Weights of a small mixture-of-experts language model, trained from scratch on English Wikipedia: 80 GELU neurons an expert, 577M tokens.
Below are experts of layer 7 (counted from 0) of a mixture-of-experts language model. Rows are named router (the router's row for the expert) and show model dimensions 0-255. Each number is 500 + 50 x the weight over its row's rms, rounded and kept within 0 to 999. Numbers have three digits each.
After each expert's rows: a language model's description of what the expert responds to. This comes from a sample of Wikipedia text that the model never trained on.

# expert 36
router:513578494602525583505452572498471424480413473457442365559431533555482541526530539522546472599533483478446568608581520587501517369488498557490517463426434566425484571530454426550533511480520485418525506513552475408490493627475446536503424537469463446467461457481567411603507545513568483575471551535459485554443451465445479446444457493438477410482465478473541528467544513519523495473484470520473477559568534529508387411532441520403471493548584482534524502526549504476525532449507454502550541448566494431496493481520490481491526545538498536479560627575532507502440510489473500493507470504542548547469477420526492475549439477529450497533437458359549556592505475570451521464514553467582524598501597489524462559469458546502512534536446462457487431390540547435456502624447455
What it handles: Word-initial consonant pieces

# expert 19
router:498465452494508495519398444597572473439484540492404563567578499448575567591435351518447526444461562541456494574394477423499498517538506452469438586437533433410430506403514533536564510516498439533531536439580447563630500520507506484540507527534526468442535565577595541558471415392519446462443528476480536595554452531461428489436480481611532536461493555518486490569522489454417469552471446569506514457455505490564574481494579523454517496451472489424414483534548482521518533485526546456449527423447583515508535525537499427506469411518535457487541510553517519499540561540432438452476506512499488508470436557588525394441502527463490460588494503433479479581511497493531567470475417511551481493525515514452467528476400546530456440549459480569473537541501476462542410618576502
What it handles: Personal given names

# expert 50
router:496536461536499545551516508528447508403506493511506459536512456509482502460435448517432474455495544502484454505496459548611424474524479521529511401490584517507400544460568490450447508501527556459507460561582514606517470512549484551393460527494486466505486570550594622418495513517459510464576481457536416494380539562532499463542434558493523554488632485635528460481517433539465525505517448501398464439397509436480437618469499498524425589476500454506600547438502522462459453448433595461550444559482472442571469464524510486433479429476484497605578471448428525380549504465516491524505432546492486469478504523513585445478474471446546491585596540452418475507433539570486453444471542494523520450477557451524441374543572516455511549499454488506410462495506537562449475392522510
What it handles: Winning and scoring words

# expert 28
router:578432546454487423507531500487469517581469434550527528533320609510521504510502582448510520617396416506441472526464534522574545478496573533472582492479431493552569395563449538468509556419539435551525509432498484536472423480503454522522592593545507513503493557502443555593534471593478520505509531568457466508440612537524490490514464543462504614597554524501474459478469456560522430528532444540547512550515609520501529538526679525533511484504457502585552506426480547553539513544488489567448481427524509460416519446536510491451553484445494533504540497469370448514473475535459431484566513527477562513394513598491535526445517510520442423490567493546454474415546628464540491520506519562530523444461414487492509554524568455564514468521554496530439506539481509460498412514491519
What it handles: Articles and function words

# expert 33
router:564421552455475416504540487477469513575465428553527528541315606502529509498499568440506517613404417499431476532466537526572537482495573538460585492478435489553571410560452533466510562430533434548515518431498488535464417477496455524527588593549499509487484563496442558596526468589481511497509534563450456504438612541525489482509465540451512617599541515505467456475460457543530419526534439544549511539502600513502522533530679520529509488503457506596552504423481543559546515537491487569453480435517504456407513445535513484452547482433492531513541501464367444507464462531460433486558519521480558519399506597484536529447506511513435416489568492542450476422536629457542493529504521545535521448460428485490504553522556455555514462524553498536442498536487506462500404521491515
What it handles: Sentence ends and breaks

# expert 34
router:533468518574453500579413564527477517471539471463509506557506399549467506498497489499427472443512515602518413569456372466449506539566530542571532461453464530466572459446553531511513565491411516467501540595504579504623569474571598579524510507491453511426493480534491451608492428450492568498509485493539449552474498543408528510481555496544485505564529493527505486535411454573471558438481531507566523501446550547474545494467410497480533533499437407483438441530451426622543518466527512524437453518428575520462508548585379516605525488475587533473474537491376538569534497406524495468425434428550470444469456500523546521477579599535405468417507606553477497492494502557514510522543477557448433511488529448489546569549464520441447522559534519539536564587506425406531520453500446
What it handles: Taxonomy and species names

# expert 21
router:526421534489435474483478502423475502500481451553529557579364624505429549553461531523448465565446471477514559585448505506467585453536526529474552508538535525612519403499489472472462508476611413548522513451490545479518475540416459506528595596565517461506472564628504583519534463568490536566483517550437492461526561506426496518505497541419527567609547517581498445419486521548566491587482468565486539561482545512480515469497596522588456477452570489598502473433523538498491427452517445536463484409513547475455552455554531526528598483462522591523480395482443424507462461559531477502543454474462545604455531568497518499418459594402421361465522534533515531466538559488542487492486453502544490442458465524430518489486595520589501539544538510597458467525481499476547423532468497
What it handles: Numbers in result tables

# expert 11
router:582450578551490499538518567480533447639517407521469449510422495575518488483514535533512595528515534453464472597417581527565543535420531465463534408568522551461613483561406575385559562512494451543481478471466469503458442480539451463523550537567511554388480492558456432505493447486493504472445474500480428490526599533540534486500427478467477570498530450367555508495519534510492436489437508496563541533524556450542486449472553561443578470505397535516493478407504500512541472539492573486570533477450551548448512452500453454491486452457404491593510455542453460536487410547479503394446460455480495488484440467474503519484529454419432402519520506488489447548524564444549487486481478559504592365480380451572463440441429485548560540486567552478507486567440498421445493433489416
What it handles: Table cell separators

# expert 6
router:546466447511567438356542505444517518499593537503561443458493515521587447501423463430454560518493416485557474481530410506524505498453350501456533501494589542531467371475427401474462483497526546480463521519519536560531525573542557546482506572442402442562539453478538516493502515503485506486489506377514437507436585508529588436553640462529492437467587459485511470492540501491540428459567527504485482500431427554434484627475510485475536503446526451478500437514476519490480503469482592558369411490408568533531451445578496472472471507445536448450499454451482468520428592384508449539478516481491463482472453450503492440599467539547479478459446483514519406433484510539500400427464422558466502505458463515528504575529519538538484458503422517641452499516484435460544535521545444
What it handles: Surname onsets

# expert 47
router:575564484610545546555466464485469513514362485469528569483527439511453413493458577526524461586475538494499539499523537509483440468413392460467351476581443451443522474455515448461519616445508463531654536503526524494566503545511486445501506535488502561508443525497553486419458443475536471449607468492347513562518543494497479500387530481488531512504586504509471520423508407504392625475592512446523602436450482542506416498560504508447504471503532412485486415466486433409481506428526460434506489502516581513561472599509529498512482509515525464486442489527527518550549517526593551495497509386460518495502525417511521535579430553544499543507516541491470556521524552467447510572510618486438512521536458589482511447507439405452550600480446495459518484505468483566532558498530455
What it handles: Awards and rankings

# expert 4
router:540442519416419483549522570540435472526574505508545568455530545536668543518485445422578506383489552487606511440428440475528458496544435495468429425459527491425521443501472538463456380540527530525506472567449545591552557538573480521523494495510510486587537501453474553507532477411498465571538376463474584584542508444519483469483452487557400554447463511546546448434640410510444466432510519522389558512457459485518552525462368457515465530497526498541480530465561420490480500424514500523422513471548523550509458511465587499522492546550499534454513503535445486578474435468425536504596470445478477493462513419475480514481545467533543469533539574530517436550517546478501508520567520432407490487575519475521390519453516517456498478400508461466469457428513513463634562527532583
What it handles: Occupational roles and titles

# expert 43
router:492535530508578561590448479492370463543560625488464479450455505497506546514513505425450506330458528469532507530554558522522495438519417438538572502522506504558473460511465634497585518516455466525385503445534434438483490460503530493458435428555514499461536483509459496498646509545410454447516478533488527417599561563513524485539489532526522431540474546487519546526517404517516573496489373479523497547458461444441541430471447438430518481530644508542612444535496438554498559529511433458450496533487519455429460394572462513532533608516438531531413467538536520483444552528565544628511475586428540495494548506428484411535488545490546513540567521475563522495548482549437537496475353469484473576517506518496502544545441485518437473536494533488508496506452502492496582536454479
What it handles: Place and institution names

# expert 60
router:540539477525414530463545558489505558433545531472519413520484516518520531606481513504546447506442384470497550475472502360429545616482489468524465601502533444490460476505495527584495452532509460356496451512514454509504518509482518445561372333521535472445526456386522479450471474472470445456507528441532601546370499501551479392445543444550455485461513377501491466427443542415516469576502475525500643537522448534485541465503521524490484523490521467526465472478435549578529530441456432571430494505613502546565482440477419477502592541520502524558581485579518484533438484387499526507490569494468479504546516482420498530499384539444541450496513555458489510447483492534481519401522474490473535463451486484484516506467436445435476407488493536460468520464509541445493376434452470
What it handles: Plural-bound nouns and adjectives

# expert 40
router:583428551464468407497537472490463502575443431547538539548338593502525488492504576441499511615396395507423508526448519508570561476499569552472548500479453464549563409547460541457511539418510435550539533428461487534465437484486444527517606600551503493493493586521394551595501475567470542467511524557461463498432622533516500500525478550436491599575547516520456454474463462550528419522496462543552508525509572490490512505531665521508505492479455491589570507432481535568545514548488507550452471432515493455390533433529508492451549482425476544498534505438367425525467466538446413488545524499476562512386517592480536502441492497506456431474565508546456489443527616453546511524509491543546525460442437489480490536507555452533520424515542511545430513556478502463487417499484528
What it handles: Modals, to, table pipes

# expert 10
router:475516515471550520482428455431478523455552590396446516388463535573524432493445494493483549519401521491554472535460509466581431549480506526449504414438415481454470413465602455485414554443497511530482440456510492480522457561521486476470471453580475485530524617565482550451480438515562531517541422433382532567395544476519556471501539441444454387509489493556440489602559512461517490376453386480511500517489527486388532472507469518513451538535472420467502538566585464487461457540469518396463521457476476489480556419441511450426413582510551515489461543400488490458505518486489464526477442432428494504424473569462571520589498470515521492463448438481439441577421466551488490545426432546525510495549485426485605494506437458456543514522471434551563572450367477547471506481498513
What it handles: Adverbs and ordinals

# expert 26
router:473415428441479482451452492523523520438526509593526525495482457429444470522533527509519468517498486594504557440590490421508483387533471558605517587430537433496402552528526477559459492474509549581439501500456477525560475570486550512478508467517451413445370449519535412500486606408528550550545453508535491470499492466529512476408491557437502601460515399438534493517500561517524497485552451536539504526397469484525518565496495448641569453463465575448493482497461418462446410515532495552409428481515426424488517506563488465570497519541439577562477450423499448544468468492516493489452536475494539410480507588498526456482459525493488514459394443601513505463520405481558405488569381531500418516447566522508520382434495455509523503432582455500530390465520484482460500455427441
What it handles: Germanic and Nordic names

# expert 53
router:562420565431479431522547512475487490572433435555552546536329598526505494510485566441510519612426408500437472505475545528569555504518575522467572498508432505540570426541467518470512574432533441561528544439499503532475420476458444532542604614546498518491484578484453550559545447596474511522538538569452437494442600539491486512511486523454471611584548524491447462456496450513513424528530432558545517544511573523496508535526693508526532473489466502607538542421473543522522510511465464549454484422551500452419529432529491484464553483432499568501549487458358423503486458543495430499554490534482555525397510595502530529452503510485439420486538499530434474458515611460565507509499523540530507461451435500485500553505558480562526454532545491530447481557469506424509394535479509
What it handles: Year digits

# expert 13
router:568433557443480438513540488506488512581458432577528523542335620527505509510520570435500548611416404478452502521475532523581547485522588526473551495480439506558569427568449512440518568453558442559502566451506497534449406494492444531542580584573501494489503578526444552570539478604460497516531540554451464512432589554504510502511466535466542622610552510523460475481463483564537414534533456546570510537514579520511542544549669532544515476474450523579554495441495549564547506517495511562472493426549511470407512466545497473429561499438483573513547489485382424500466461556473455482566525519503567528398512591505548519467488515505436417478560496519437471426513617446531496521508533552536523472484436505476498541540575478564517473545573503556450503540502531462519419502493489
What it handles: Prepositions after nouns

# expert 23
router:491539555550461461449366492499552517485508488460560522453521543366478468495444496567522430500491561584498483577430540458475486554537518506469510486454547483482470510508466537418499555597480530509543566569484532420528588532477471482506427515537431575506561466536511491476541536581460553520565473466469491427494479521459535546454493402444409494545496527556481546441422559638465525449491539407579502513556454606430477471425539585547518452580430500543476507475556512535470505483496389517510438545496454544507438508420508594539488481467480429496536499536567522434556445486471529462461519491448508573559481291497469501482485490440558537494485445480478369509481434502489474581476457503555563462412571506530554419431411549478505573454477545414574489559536448604504478509497437
What it handles: Song and album titles

# expert 39
router:473459428526517490474465427518391581532574398490529505559436525484547576548496567483519497543421422493429475586451522470550465469511702567528452430470452487560512467475370583533551512569564407501516527531463565566373479556517477472407507539489463566555569430469459504528573481563461498461557555464484418445490528504555470542516540627489514458419524516475466434469411521502478526495603475549439439609535530483486431584594545520526477493501532488544524490556532503475522530514566404551505442422517457447527493456493508449500449432463484510589488470440398504536463491477459495602546499563511464488482575559469586579486521568457428511526488530541511494511504529430442486405457515425500541541516545537532482441506423531508526536552535512491510566495485481581598484502522500
What it handles: Name ends before verbs

# expert 1
router:537551583482554462505495526548420422509545493586531557523399527495505525573493390611444598464609531414495475596558411461525514486454533481556570540450524504491529471466470486637615587503559521444494574470431545553543565482545539571459558584443501531396534542468453440516489537524647396497467492525581496501514580448469524507456541447534485375467556549485495515542516523509502604451516507450419598463519513445460516571412456439500445544464523470493410524524521492516541459465596513452494511519554491576518526542456454559459513465422611553538542563501488542531519493557443537506433510501506543506537512537433501557466534491409527473493458503467505551479576553463470436512459551475497500555514484456517501549474445524487477474501560482535655497435437490442485479586508467
What it handles: Scientific word pieces

# expert 51
router:511442566527459422525533510530482519565463454572521501495419498502482488519516434440418546500514467489516476498435513546630474453490600499487500505496513507562523457538468535448514540467545421560488500513548547506434489574471502474532565551487492539333420547572464360610554513528386569455475486536505552449564553526431485507522373582429532588520437483460489527526429548523513368449553539527536397453534598511551472508450596507494426505536462522539555457448490488497554566500587602462428503490427571500471477514520429502493538377451481527465618516494538443471467423485536495505395510491476476468476545526508544588532507460499414430530488471484502430518529579476536491551474504467524558463422461443491474570563511445553545487538602497585549467521561479502530446467554570
What it handles: Plot action verbs

# expert 5
router:582591462479458553615439407486497645506551569414515523495524476572474580525509481603502575425498522627500520513515529541556489504535482539503532550531523551519512540552477576486463480545433432549487577577541586529490517442504592559494566533420500482561572455423470454498548471501506466480536487512466486490426531341561516453535461420495496480433485510524498511502501512517462464504443574470492501537540439432489505385552509494508506451467521560504505566604505556449523511420504431452523509488507549444579485653522522504500526557407478526562346529501473572487535487518573446508382488563472568492553520536542470500524491480495495561583465514427487438516477567506542385506491509495513511473580461412557572567435525530457439460546477507501481509595510516549577414524510433
What it handles: Mid-word consonant pieces

# expert 7
router:658476447544614521459502522448510508538549508587465449484570383553450510519559514544448546556548514560535461505538584523458537470516477490524433519455440504567398411474514564518432486544489564512572518514446502506469407524559486513596461487521482467424475441543505409621506501537505620504491554406634428463474483480484526540545516507534474497476489584493535552484592439499493463429449484458389576526491472425585514586479471465520537495453527428399424516546507526459506555454441559526527517550454501484423513463468514503582565591536505483564478520446530537455514483502531572509618502486450529566504479471464530505616487508542516565565460460443542484504461530487545574459522546498521453453538591514623470409556523444481542453497421498527485517471471424637467513477499513
What it handles: F, B, C letter pieces

# expert 3
router:453485556447504489549501512512534539515423496422498568450539484550442528535484592468511444484528506388509563430409502467455384467484507538518422438536468476494527563510459508541466507446406564513474491520541469438473549494602565479457541498514609590503461523428502451550497466519507483525470447425485569560424529469505473502399518590451521442484438499530585506496468470478584502501544530509525436454469559572578477497529445449495521474493588543567439449574614542536379536523363580514497523495485424489454491514502482513498511521515487517560540441632407508473449539409439491455418542437552495574502450393464553527604559486488531572536456556559558501493443428608557439406512586427470443583459509512516566489534564484482490504524463587554435528505514447457480491445442537
What it handles: East Asian romanization

# expert 32
router:481474451494520427544440511448524528584471466420552402470489594599557491501390449400549426444488517531463523568528583437556501561493518494455531572487526525529501441513579505574607539462532534588484504469459517525518505604546509436482351571565480531450587511478555489484542549439541472518486539422467541467472379520542502542493439446489454441534504474523565518558470488502502450467512514469514478516403445485525509526568485497571515587458544471585467524495523490564542613474533536602518532477500549518484528474428535494533521560453594581497489508524501523581531512507566457425478528489622519475518426555515557508544461544551533465474566509631488460428579434500567474576550442424479473490420385379463512401523529560500498493521513578533492540502434477505474406491562535
What it handles: Line breaks and emphasis

# expert 52
router:443506472421508475523484480583445509474492433430526501493457466485472561488498479585524499487410531536522583438383492535497460355505472482608574457507594601496526460460548491524530625529571548529487499471499470567508435476439477440521518538465544503453536459533497498361454514588417491452526429552477527540457518499535478542470588490587514475493434535463487563562515540533430468566520435463593503569466507439490511432553458634399395571491580434436437488520534496551434486431440598524549499578521528508463573511449522488497466498467544536525441506559531532493453494469528510472593392520571486576544461533540518532547517445465510491475521467501470526500496506520680511497563510614539491481451525449512509427553588459530498591520395543542518540478511425557478499504493552
What it handles: Numbers and quantity words

# expert 31
router:533498482470517469358450548523457475425479513467529478606520470457517439468534426558581598424467415481486498507529557526584383503526520508472410459594446550473560532453505449502468573541501546493529581495571465529445447523532496572586537495553579400503550483449439502439537425426473574540555500644514452488548516480569455502442457544600414432517489448462489499496454441552500494534517502579399496538475433573474537511488515499557516544522589583517517480590420526554497495571461485453452495540594504543424453500482509508502441497520546499383490526530483477432525497486449510460488540477554497525438416543495492594558442540477485527494625558454452554497548505556519467478469484473475565481497556560512550502520543507384379480341588524525512518508541467500551459433531499
What it handles: Inside parentheses

# expert 46
router:548460536468450405499532479473470492573464419569497537549319608501530527485486543431511532588404427512435493543466512550601526470510559537468577524481451498546564432553443540461529558439540434558522511411481496532479404476486437509528605584554515495475468558510441569578520462584477520489502516580452461513456598544527453485517464528432512603602558517484483452477453419511544417560554427565558511531521595538498534542528670524527505478509447515602551514394481553536554488538497509570434487447505509438409517444549530500470584474459522522508571485484373450496443461537462460464568485526494548542432503590472518524426505514503456449493550506515449482442509617498541483542514515529564490445471436490479506559530540482562507464511566520529475499517478509468500380539509514
What it handles: Sentence ends and breaks

# expert 48
router:538476544521478473504545530473464458589487466547489531548438540517527559546503583513466509564528422499420507527512498543572562500426517496391592547451508458528546518567452588505459547434459414562442476463482489547440411530475504517541645527543524541524454546504461498591492506470476472508461587493512493553451546638487517461521402503548497558644583532522479491578493404565510515514498438507521559543507507551521499517485675538581503499527489476547524514462530495530471509543439544588477519483579489529409500393515499468457588439506445552481511437413448501436494501531542460517520406529449492467494518574511580503501451573527437454548536522593396441441511567517530517533448534481571564466473419488483514599582587489528599464503520552492447535563528593528537409580469509
What it handles: Line breaks

# expert 56
router:637505577481477514567509458538472514469426556553515507504440509462482476496528518514528505629437402569474429498402575565528429399542495503415547458523451458584634493547502483517392547553543487524470520451498459559469488470518411417456529546551483538513520563531486505574569499511597496462600544554460508592533549491475475532482532547495535551512438490441471535527530566527570482499527438597554421545423510516515577528509535520506539495534477541511564508415444488532616508522525461604446391491554511487540519510508517471499480482450490496591512527544492477511484444558478544531514596543530562541390534523489489430502520463478491453447538450557412412522541602446429514511551373467488480381522461460432468497579528504530521412568540529622504498498529424512517420453492456
What it handles: Table separators and taxonomy labels

# expert 27
router:579425549463471407502534471489458515567454433543542530543336592505523495498502583432498516608400398504426503527453522512576551485498576552471560493479443475549573414543454531468515539414518435551522534433479478543460432484489445521518603592548499493486492569512411553599503472573461534481515517548456464492431623540517500495525475545440506602585548515523464460477462463556525422517511466542550506530509588494488515518531679520510505497483459502587578508431479538569542519552490490559450466435514498451384532442532506491449555488435484537496534510441372439519475454528446416497550519510485562511384511597483534514454494505504452434475569497549460485428535625454541496531508498551553520460447431481491493544506558449529510430522545508552432513545478499468485413519490539
What it handles: Prepositions and auxiliaries

# expert 15
router:500501499543487489556458462521537497494513607459533566498559526487469463556519483572429464493530525473466445467603543420484524515480561588452532497455475439443523610506468540560552606535540528513543556499404512611511436547477436487525514439573522505448666394524391398489403496515392534513492497531441510474556468474446466549566506531526602497520417520494524577518415500470525492528450492478471585488539466556503503563443501487499498454429465493516486577501527516555566537519552465497495421498528393488537520496463414483441516494517470390520597466470400441418471497462397568445548474537446519534676502426534454487502562457493536571485387490491561459460589536426526460500494474529526524445541500569557539522531544422526441460449499440499511488467500538569523557567447520
What it handles: Acronyms and web domains

# expert 37
router:351522517535535528493517532479480515491501418456552566512515429476557539495565580572490564515516550549510449509578522456560516538473506481499541489547511637507509440514556538563486505510478549511497479559564399553509582532479526577408487421502393480456523479582539655490457456449500502602482531477503437508464424398473488444493475473404473532500417448400488475445461478472540509423527489487457450469517539525607485541447585527571453507544524478521490512446435502489443453447410466461571452438496517449436517488466437527544559450498392546552431451409550522426493530435511515434582606526511451528468484512459530477454507339618472507465547433508476466504455499501476521426476400597430476473459519496488442544481538454406505473569452460484474459498511553510533404494451481
What it handles: Verb particles and predicates

# expert 24
router:488519489490482544510566475538578465458534578533429621500526464518472487558468396470583473511554548512551460467488483459458542505519561488572467523460522511564428495441491442459476544503448552498430491501480438486557457430544473429419482460508512510488594475440433382485528471452443610464498504482555442546424448554563432514417518352499495487487460498543451499420477623551465517440524503457505480475533501434485504507399453470486447527528549553429484519407509544476503510638510569394464486487523541534472504570437558583356522462500503439446522461480485535484610463598504485559391496498518564516487440541426580495527524602524503489474428480544500528574535495522423454463514541465525494439483538517565433455533484580542484462418421621515494456467560523608479512563452539
What it handles: Short vowel-ending pieces

# expert 2
router:563386604517489451519498471465504430559502460582477515464508552513479534478454615516619497513501475520511506504438590542541453522457524463466598603494541458472563372510461506435522400510540506596398557485503527481434448539490484497488555446596483418505502521535406490580479469555494606454556495541466544529417509603539510478494530527452471552516425472504511492459509584463490515503486540605463471446580581426540569463373578494542496521464464579587452551555433457445542482560473411508451487447538437419551382452492505473463406483465501525436504511533543418540583484432449437529490481513517480414460458536463484549407545523485541480523499552534506570521476540477544506436502464537419637478544442489459478498572521487541544549582536452478467504462442519505559506446491533
What it handles: Places and building features

# expert 55
router:385437464597487597430497534582550493489446531497495425425493585520548548497411472487497426535455455459534526565519401588475512471506525504535434589575487514464574594529533462533408524477487505392443482494451523484587489482435592461504493423504529473409433472527512379529452511529613532533511518573569477548587459598469540525476527497474485430473526486449523442599462627403559419551549488536449393468601526462452405537482502541526552458426519540510471560526545542485478589607489551424488443492469529460457475510476482510519484567429447484584441615453484477454501524483530441434530530477456474455450493482551444449481540508537558544469519562488481441484518487565460521447538490479550527547495462526453426561442509546492574524481424509444554545505421508512448481422507492
What it handles: Countries and regions

# expert 58
router:478557487553538397499495498524482507581497492499557491468553479559475508535504428506484522561471413436498440550540455539488459452468476495483551367436488527559495416481468551425544456472474437529399549470548441525387493445479443510502502576504520467541487485449550606555413600533484524524466490603525510581440499528476466482531513411559486525648525488411511542511547448462495528456505475492393431432476510555465496436466557470434577438429487479557494457513404579536525521572592590517500545489531439512539474567541467495525439489466563573496471486446491441415407422520539440444509526518553463476523520543482528436434470412528428445606538442542481447441468511505517527493489595431439502457525455416618475511517489428574530444460564551508417502549424419546513507541408548
What it handles: Coordinating conjunctions

# expert 29
router:471512517521531505525538516533508537504527617535515465443547445566528562477544493572532493489535569498496570534594457460393495433481533490447406490483504438549488476511442443442557528478505428418440478514515497520508537427520540487455443511420513492418508448511595621504473373448537495449488577465559484546453523517466507496426522555544390565506501523494550457477547493484482483545577425537431587466481351481453566498502482478498539432508491539490423488486516593498514432471580512563488542491554382540462576424450571560530532481487587528505478510589502440549430515498517554503621497491543426551591491473527536535566462456535612592471514418432491427559514442573500535507591414563476538537481524436500600490479614464442486437567547469464503503485603467522440494550526464
What it handles: Possessed nouns, biography headings

# expert 41
router:568420558459458422512544485480490533588449425540522514557317596521539516501497546460521487600418408497440474526470555532574533484510574540457583489474457510572576407549453529467518581435524432568530521439502491539456433456467465538519592567552512523480463561489436573585521478603477518511504536549445445492425604541529480480499461527467501621597532529492473441476465469542524431533522453548557493530506606518497541516543660512532511460477446500576545510433471557565524510519487488562459492442524494452415517442529500470444552508434495525511550508447356435506456460533483444466533499516500555514405511593484536497440521503515430413482567483559432488431532628457546496539498539560537520449467431499501518574512549442566508463533552507531449483524483508473496397520488525
What it handles: Clause-joining punctuation, conjunctions

# expert 25
router:476503538468423495595590444508513468510509429544481615524520478542507598497411521470497475493497538476529422501533428473512488551431534444556504500565563417525463582461514480491492588469551656548570516557530430534448559527478500474382557484501460482443534501435561352453582455540505462462462453554456515408481492544475511438554523500437540429612407397475382478467474541503384441502476574456466502447497482433546454484523483533429494528540480506466451532445486484508516439518560513483568474482565544519447455516548506486545494536472477512526428523489541500547493533496514471527528505521477489460443512512517452529519548421525534512534439449574493538527509431462557314536523452398525512511535641541495495536539555450592501621443532514528535527538610546581467562511537459
What it handles: Word-initial pieces after articles

# expert 20
router:453357587464522509494516551573494466413541628581561564429447526472521392560438508501594531606499500426505505426560543473441616470521537544456507500560425480575592558484413440479476531534531532455476499375546534483495445551504479518518491508501506528527521518486480565511567479489520510535495506527471484532422479555473495476495469481474401536564549497555451455537478519544527467555490402484584487529534578491445525507523613577454567562493600500559540444478474537517534557498570482512482540469565537524358529482540520429468475412471489439437493507504537466528495407486458368577492454569437542561439536499584452572506560502528451485527458571447485457492473519426543448483487531507431526531481519477485547529553486517575441438573503533494462485512516506336588478574548448
What it handles: Dates and years

# expert 63
router:469493480490537508477442440511518463493567384498420442431556565484526493535532503436570562432479526508584500531565452475394512492427442479458457496453571485486389540429471411577494556541539505488459481529579423538510481560527529467621543523463485435557417492483519557409456606482584609494493477444491475523496546496571500502490486505542510505501556477442539480528488549541527549526520651556529595443442416549551483523438443512462525579540465590410505475441459436422387405439477452560449564462418471508527590503492572418542443425503525493512541552425484484521526463495493444507485457448458514454482473516530477476531482439467490500574453506507468446447532489411526565519426479499540521494416462466447462411438490484576484500478636499593455440420557585488562465504466481
What it handles: Foreign name openings

# expert 22
router:560422540440477415514547483481470512571475430558538539536318603503536505500499570434496521620405416500431472525475532520567536482494567531454591491470431485541569401564453527475507566428538425551523534426498495528475417484505449527531592579543502497479487571480433556581541472584490514502503531555461462514432613542542486495512473544447522614580546522506464450479474452558533420537539430542554505551508614523507519538526685524536507481516458510599542507437480541551549507536505485570459478438514496465400522435546508491440544493435494540513536506456385449512460458527479445487562507529476551528392508588490545536433514508512439418493571499537457468424537625449533492534507518532528519441463435490494514540527560455547514460515562501537439503535484491463494418521496516
What it handles: Copulas and row separators

# expert 8
router:572507518478514530535556586454386552444557494589584501606469492518507540519485564424433545432485496500426472525503467503582478430493476492466597494437542415522477436541571558465477526528546522565432426489563528518503569540510460569421554534564531552547557552551566503410580512498443555431502490472450531492442556560538548451491466573442495627534538545543467505502466456541493573512416466511534464510418552469401503550418533458594592545480510493600563474494469547508541452488539541480487480542484394475493525401528512519507548485480596506538578462509368505464465561447492479562490417527513493492463445506501511480385427487489553444492599451465428429514436595478444483413508457462538478502483503484498453456454579576494541463509574477566408467533589570544459488434513457
What it handles: Sports career vocabulary

# expert 42
router:454453498569573472531563541504510505422515496469520405439460504541522482579481530598465557598476473419488411479456484448497522456559436556485550425442564508561558405461496432447439610577488489522496468439416544498483407503449465474542515542480465553445530502564495530547568484502538420453455441581511490550523542467433541477516367491450506570445532499577510483517520510511517491539519490543451568535469496481515453449467590573497458604451494534489503461483546443534475491507431573626565520533530512442473501472473497456435504399480455513543525442504522516539528494416475533474509564466523486493490397523524511557497566469557503375524646481515431565608537494542574474393506548482523472500443471469413466475539408513564497647540552467610441529472434427562517564536524473
What it handles: Numbers in tables

# expert 14
router:470523496570554536525521507462570483468563565560518513497507517463446456515536572438439503555534566531541565511519368407463497524582590494460444473528503494548439465461511489434495481529572570461494572509596418444541585609520527578515470453447418518613433464528471544481465447556510579612431462471506511521618547539427497520494478477390548457439593487584425485441376531435541477501477549474497535408538562460535493450538456461645434528473457555524574478504465480496485541464546571489555487505563478420541493475478472584532445521592540591602526400499500535531480551524532532466572517491454430555490552475490466533471509603460444489452515456453546536506527515449414394546463455490594461521470568515483492417487499533424500540462520498503409461503468528471474541504485507
What it handles: Table cell entries